Below are experts of layer 3 (counted from 0) of a mixture-of-experts language model. Rows are named gate (a neuron's input weights, with its number), up (a neuron's input weights, with its number) and show model dimensions 96-143. Each number is 500 + 50 x the weight over its row's rms, rounded and kept within 0 to 999. Numbers have three digits each.
Before each expert's rows: a language model's description of what the expert responds to. This comes from a sample of Wikipedia text that the model never trained on.

# expert 16
What it handles: Second piece of a word right after a one-letter start like n, N, S, f, as in n-avy, N-uc-lear, n-ob-leman, orthern.
gate0:545454522534570481493447506474494507536545488528583580557532446571523476470537424451396437501566586522495548436505500615507486441517475550476449
up0:529403562477564596443479434446486489518535406466597527550514479506537484509575512457392510474583582515489472436490443558571474495505509535434458
gate1:514516500536548445557398509465483504502465493525437522506529557426414448552507461470484499449525506463513561552537509451475393478601462521505571
up1:456508464519489543485577458467561461429508484436533554478516379542531414502511527501498545541428512494560567526456567477505466485544416435409505
gate2:524564553501485546511496531553479516493481542563499521551577450483445427507569406428562556599538454518515508512497578470528457565581501491625482
up2:576571404523511511520468467501456457478542446458472506445416544473520551457489535619553470493553490423515486509470520415377522427544477526564617
gate3:503441495518428438511570519480541525448587543457490492435501395495512522502535560479516514443486592500410499510464453593493529512613550525524491
up3:540561465552580515462464538477569440523393481513525511545502546519474540439493415496440472608497453480545424467577542410475493460536494447471483
gate4:595490592646474503445493465531473516538510482515507465533432462534404492521484505477522395491478507516491465472577549534551473487590418451471506
up4:473555447446596487510495548504477472443507539516522483456454488503562499434447425507458468517470525483638529497427447513374443433423551469503538
gate5:474415515520590502471487438486461480433446514474541404552574521474494531472509543558448483446525438568441532499513492556417531483487495610556484
up5:560508549530480560458483564469514500514453567498521495462463429458534436460404410477438492544438521357514429559527608461484519448492521502565566
gate6:551400419539428538563535510516482489445460461518436517382470506411513408466589556501405524497595567563475468482567554479450564555499523494541451
up6:509449429496426475514516548460379400418558484546500473525517467452525492454591511460591531470546467491491523505515568543536441452557441575490470
gate7:525545543561519570481511547502512496551486541454562491410494536457510494458487565522592533559529451536531486511562528480508454507443628549553520
up7:498458486464390478549479438473444482533474425531519545561462411510503506458445487485440483490476637463554446448559513563442481468486476435519509
gate8:535506559488515458531578529411525487372476587528547515554499483462562427538595476445532551515599520555522557529446483512493570483540514492539486
up8:515538514447532437538504506500535533426497508482568443412524530402558428521518501367486524505574525555480629571468500556485561433589529532545477
gate9:466556539546515539474459502481518470528499480504502545529524424566559526434489539435564513515519488439465502461466544520536491571573497473415471
up9:498524522482411568501505465465515513462472467434435592528427466545569537462453571438507582525547476466522526529390538450603450541577424486482478
gate10:416507507425458518500555416533451571374464527576470598374464543525531537471511434518481413564567516432464576529533577480477519365388502534481573
up10:542451452518441436425550435565485467509567509462482485500528546446574523576509550502534521487585483511522466427532375448438473465490524463376433
gate11:474392504440368456474457558516442518519420535580525505469526538611546511526514585518480483408559501441375598556455393503516562457457540442474508
up11:454582459521472539454525473423554435518508454419431474543542559478371570475491474493551536583482553597574489493536493514465546439571499502497457
gate12:522506516568414466567524531536432511443463550478572551441546492502492475538583499518570557647611402476464496554532590597478499495491459561500446
up12:513465471458565577394439502500526491610532473573505485515489478470486519558553513587442468459495575513435530548384450359557426570469501498614480
gate13:540449507616456446518520553431536525532592611463568541497476536535502490472444494492444454543516576561529506540556435507518499526461486506440549
up13:478480562578536466559535396497536567548576523476497516409472519457549461479445474444505425551490517540477462508526492515510463550521463413506515
gate14:560448572449459527503412475468567545508519574523612475479487483452435478441493504508464499572495422533608497512603499504465522591461427522544563
up14:450423592505443614485476495470480599548508531491530478383553465553536486534472468468578502486562516495524535499505464509520460552540564518459468
gate15:491536558497464526468537463566457426510501519443588535439538535496473432467535485411546459543618450523550567544507545581510443535434545480476563
up15:494468485477518481433517561557451420521462479510532515454533550573511530501580509496534484536543535521492476502481485682420547468524551446465561
gate16:532495530493568565533468449488511452557547495472554544494564474501539493481378502560448456536520602496545434514462448520490582489547560466517384
up16:581546498447519610501451491542510518505539560446522537581503492472498446490414611442444471534601526465524524548421525514463453503472525436536479
gate17:474437482410439510537481474543498505515410585502437594501537426586549457488666632534495557566510529484414448449548492474429616370571467494568442
up17:482499520549556534450522612476537526407550454537466462502508500487449449471321449481503487480469431577527616578507499517574424555422574532499469
gate18:458415456544580484530457522494430446457462487461422594469486442528556587498581525443375523542554555501482427498529485521544542552571477462511526
up18:516401535516483521464397516521473462458560562529446531463458411538467600485499513490476521428512523400429473472511435474496502523498513565366477
gate19:507529491530530528598565511409445489464568559366468612477485487487509388506519520483450530502466616560540447498473531464537517451482465512567463
up19:416441464541499527455582523542535552529478496590534367510657451492496616537467445486602464492521401501507495496529480493460501485460469514474519
gate20:497585498603562524501416579473481540500470504514481525519603518465588498484499529555600528389468430636511584544553491518541556494588479558545567
up20:470483408484424485507492471527467505483485562558545408559498512571508465438457502524478502500542472556461533497560475528451611523541440551577536
gate21:481345484541426455562417527468485487519481466556498632544513452497517513533548480550428477446519465456477503550523493446563460579545463519512456
up21:432486484499423471510557566545469549535539565459463537481491514529464464535571497503508549524483483558496575474527516449432554458478535551475411
gate22:505472495506575478532442425597445519407514581499473524557505487504562389514519446493540517498538449570474532503523491531561555467442454553595482
up22:460530544476477430581575395539517390578550506411479561419543509538549445475480540491541496601515493409511435502437416550545506450493508454404459
gate23:499537484588461527485523511451494495479548494427510431519551440461506413467577498481360574514494481548440548510579487544413552596556558508535464
up23:540472506517405538521455550459440503453529591456448426545498468490477491483629505467456625520519549540473571503525410543530542544542436526522517
gate24:418594509512609524459469601467487507524538475462525537554497517498501479418596501537512422475477576582569484515444484537501455535575518566551485
up24:521441493533459489520510456539531590402615510582565502571588500501446450513459473520467534490493457401503522520453474494418507492417464420453466
gate25:540522474566489492522462483530497468516556457464519527434518517411600459478485517544471446463441507452514433494550563448522471436474553441562474
up25:486546553540500389505459506466492503497451447498524530483506532382528441533508534553486474508568545497356514578472508503456549550470458595536457
gate26:589435497488447479515429627504521533526548441489513531545434463496409535489518564514429420507461459466484478508492514592566539564535600508533490
up26:521559566444418453462539542569482440524457562501541594454459512528430484433509506461401395482506418536482535535528539532561523482479630526567495
gate27:433455576528481490497500471412536486490553541580574566623493528534364527534523477476535426516565569546478503449565595455473469527483513534510428
up27:521453547452569458499422509420508507498523518442505482474547525559471506549500462629447545459463429429444487560491438586509480396564457518566537
gate28:478515441503515442419466559476456487418548594577652518504513489577447526506430554458565483544562366478514424448437498506518586490456502510501493
up28:510366485447568598602543444506471491553412479414419489451464441496577477576558462545547462491487566513482480583549516506498454495476555488461400
gate29:596387399459466455432612473453559556378521600481500476395520454514523507505637465493523428502557523450527456525539495439607507498447418453481513
up29:405394534512577506473535518519500516574469512517397486464511463550494507545535471513672463503496561517560508524518547472610461490453412489549580
gate30:580374522448454480508464578445430448510488453577513487496560475562576496568557535533440505525535472464519507460559519516516484503552563469403459
up30:472516533371470470452454489531420574430485552514471523453523477562518359416588498478425561511530497564473516570559513601528511438532495514550496
gate31:486442499440512413537554426553405482374477540520458501491522525513567458520566511536517530350513440510399457528477519515496515561421460461487528
up31:478455525385502468534554414495466567515392445468484463577495569494410569526599467522521464519460472499454499546510488420502507533546544504565412
gate32:553645464500555617553464475442517408380477621525510511481399482479510511513511450515396589450432479540482577462451517485436540502484484515598463
up32:433396426487592463456534561521478568601505422497428434525597468499473415471452508458526494526632489428444442510493445471543508505486430374484466
gate33:455549566516502513486473504522512429517483475395483466529588455561509513535589445557566472566525460456520487433404447602502429537513604525463472
up33:507549495510504522470547437464564491500482537555512480534597466462490551498417482450564578451474468631507550509541545560507541579432514467444580
gate34:481588560509580478543499465492505511503544553573550530520590453500549498553533590520537503428527580489456590565465512534482512473476420636573442
up34:508552531456530494538441503577423563444549544570492506414561482591519491504518520556577612445614550475518575575447565574500519490503516642552469
gate35:429477501462367580484370514608518496533573566551437457458514484523475468473509539437469490517518517493445530474593497566527606514511504588477473
up35:534371447503520478401453455485498461491552501540448580483517572531513485445450544463434535520493502403450503453524495485416515543509495546464451
gate36:543484572503519467510516508511485563545453543521451404513482457476477457506541577485470384453483485571587479510469501570463564417507620575587495
up36:506550480487489347531547572509535577607595551390416461489477525521528422519542553357464516530562515555410504519510491548496492440503580529633482
gate37:532598524517462542466483429495546549531414610482548434490564379455598534559525563363537421531560427492572504541464442467558519512531501475513513
up37:469537420515572521479501489481566403495553456516555533576468489621512536491433411451453526534567497492457491500558484527432481496478556428619458
gate38:580466613509444498534511502511573532460438449487513601454427519477419509446468558602472459529511472581547593482468521534472564466490497443561515
up38:500506411476467631511439460547427507457468522495439456538562503534598533492566543459553519526509476455500473412455578517525395530472452431469529
gate39:588533579479435499589553527494543546448570560560437529519478424563619567408521506437495555552426461432458492594535531564511482486472522503570491
up39:494534571572421440512573441512533450499513477452448544494531495507554572453578483497469597485506463460485582490462558624549457460482536502442541
gate40:549437468541538479510491504536497570519490414651447518548552459493511419500514567542520511572408489540557473463478495526457629482523529509473548
up40:440422397517493414445559464508503508491424449481424512480464470444497499575506489518506443506601482564521484424485401524504577506483470410410523
gate41:511559570590436473534568454570452519443402417538466519562463486516386542336452487459553538515504551469445478515479522518487553517461507516494577
up41:534479541505373519474502422536515524354463445451534527479504424443428528346548504456508576483468558472544535505518499359433588451467414457498560
gate42:490409426540505542528533480576445572444494464456569452483525545571503493371412540508472554549480484533421534527570407561484493516493411536603505
up42:540514501446568446543430560493540514535496406410431527535419443493514512504460537573484470496572465465562582505442504559541524489503535564499482
gate43:569497588479387477471396415456472407457536414494530584464418535459495488507494523498553406505516519432491553489457474440600602437543369481494436
up43:514535454560555581530632528533535586476476480521554407621676446543427498476539541521450525494464493597545496500526509535494408482422599566581533
gate44:444533496541401477448582524475448520456509468527486493407538535465624424634520560549460441545592542558482497483563522446541524469438562565551505
up44:429506520539460470531546532475466605462580468475490501398467475476487471560504536527591466550482494459565540535481602527551512519454475549626500
gate45:496433525505520534515472587505558467500608527539580516556470497539463456467561443543457587480435522521431551515506425440444600473484484474532517
up45:486497499436471511491459480553482453519550510534643523601523482562394414446561435529473440529509507448512511575507506521466682491581501559542543
gate46:494513480489573533522533459558556452470452533591486441491557477427507465451495544561502529471595551502462529502499356577490567559525509577507526
up46:508466565513431427402482538398477558475544537478557519394540430598504503500537527438453509521478540515610513508459489444540478516495491494503493
gate47:521619512594569543505429564488515504456562467535509598587569530483509516499461433537439524519576534485439434566453484544521497622534552613490453
up47:514450656487486607427480500525539464500449571529524448537561469449541520525442538490564487554412429470498464488548569440504494414506452453458522
gate48:606541503518531369507484450517502560514434509519494404471457540540492507453466492515475537458475470524516466526542523650464533500563596462435535
up48:525546532500660488513391478553437531519587540461573497518515499610512470491490522485543524538463473585459491491510466611595546435504509510422505
gate49:557481518525497579487475437511518566541522480458479535524497476484544463492571474488529408450445579501492569550488348593539422551455494597557532
up49:480515457511452618431558462487461519549496518521556600499477583499380512476527499484493528549415553486401448499441554534581553515506431415508489
gate50:476404506551396501431473589545565470493570478512584517374568548533508565474570388503483400487524522494549517403541539581534484523537549569437453
up50:521440459561523449400558547517535503455565401565531596478575503556558520497498433421455489495520603508526534497562556588581462479552494547511524
gate51:426558593385485473559405504413550446510468485517507406611585420432487483407553516385524508547527456482464569564477371583496480513449503531576554
up51:549476472518464497572528519500377517532514537469538447485494610459501464593519491570521512606367418470441505500524533507598479505460503577541484
gate52:485416469435427429515487475511442488515492543496496549466476557515515501538562570527521588508551452518458570493508489514438660434481555489488417
up52:514513511532439464482496490501591389539404589507468499500435499567542489476365486531427449448578435500461504506545475456571503493521496452469498
gate53:552500466485427526489506470506406512575491477558487415531413507498519483411535551524531465531525457432508466526534436558494544479454543478517494
up53:607534493481555652504477505525459490441544530445434512502462447464572468545567526459422507575531428513532494537504558502529549593517484536465506
gate54:555490487558569471483519412532441494492587537529479530477501575536537507564522468535479498441519504476598491524557503537537447493422500425392409
up54:497450532492499449519488509506499534410476424467498361502564487484430528504437584539559575562494422457526526510455551477490489448566476482518511
gate55:515367483495478378474422414513469452476670557551504532518551564521632468510583509535489455440410513477570426510456538602402527502399521443529557
up55:508604446616442628440445456492626485530393496537445526640498528574466507541475453471491489433610454538437501455482492532485483524574554432404534
gate56:504518501550568477471466553492458592393473537601633541425391445432555543511524503459555493364573454526581452441486513541536506495506446545598502
up56:464357530367396504434546482532545505643511470455407482507575513573455428503507502495504547550461487467452531552424503470492495502441517492457493
gate57:596548426461509481408481516518542451373526482484476423440531592478543376463551537560422509413543438500461503449563469521430533531465511446409490
up57:530526558535552590487482493481439553523519449570476520452502531448434515531593492537503535374507499560493520516483510458505523453599548550423466
gate58:468474471483456487516453467505437518513394557492385546464532533466494464471578468591533553451540431509500415487571446460433503488439488528549496
up58:463556458494529524495546481541380510537431531499579519498496449465502440472524522581472444537479459521546479518545490541462444518442501507463526
gate59:479459428514507441514435444519525484446501527463571459508504547479507529488518459515500583529560425461473590514511513563416592502472537480573452
up59:452414517563472496505515483486479562573498577558537523470475488421510503425384435525456491556550495450467461467503502603499484576486585432518492
gate60:487450478534480417521457450519456477580637605554572513431559516537412531572544501491406489637505473462538495495494482518518524462565539506602490
up60:444489567440531459392530495544494539485514498481473507439561444509545533522461571490560595503528548415519505554563542515570533544452520500436503
gate61:565535445538525574468449521546492560540496501451645540524464497486504427445501490486576513543532488474444491511463497531503605504496424595555523
up61:556502520617472505450476468448449526422532531534477401509523447495512519480495427503466537519451521630414501515547476464497439503486529525508457
gate62:462478526452407433535413519464490480541516558520534608513480552442515544548448517411522461567443596449525537504586509555572507501517453548470475
up62:525550452566518540481536587559529510478418426525491428486477493574439446410512531517532520497516479531525351451364413455481459550478480502474549
gate63:525471459460551492549497526497477431481606504493401507467603584546522561496545574428588570473497476550414458456540569394555505482550500496509523
up63:532552487504519582527515452456490416460664487463489504510520540502514530545529555425485544551514518520469464490578533450577473487511535544474530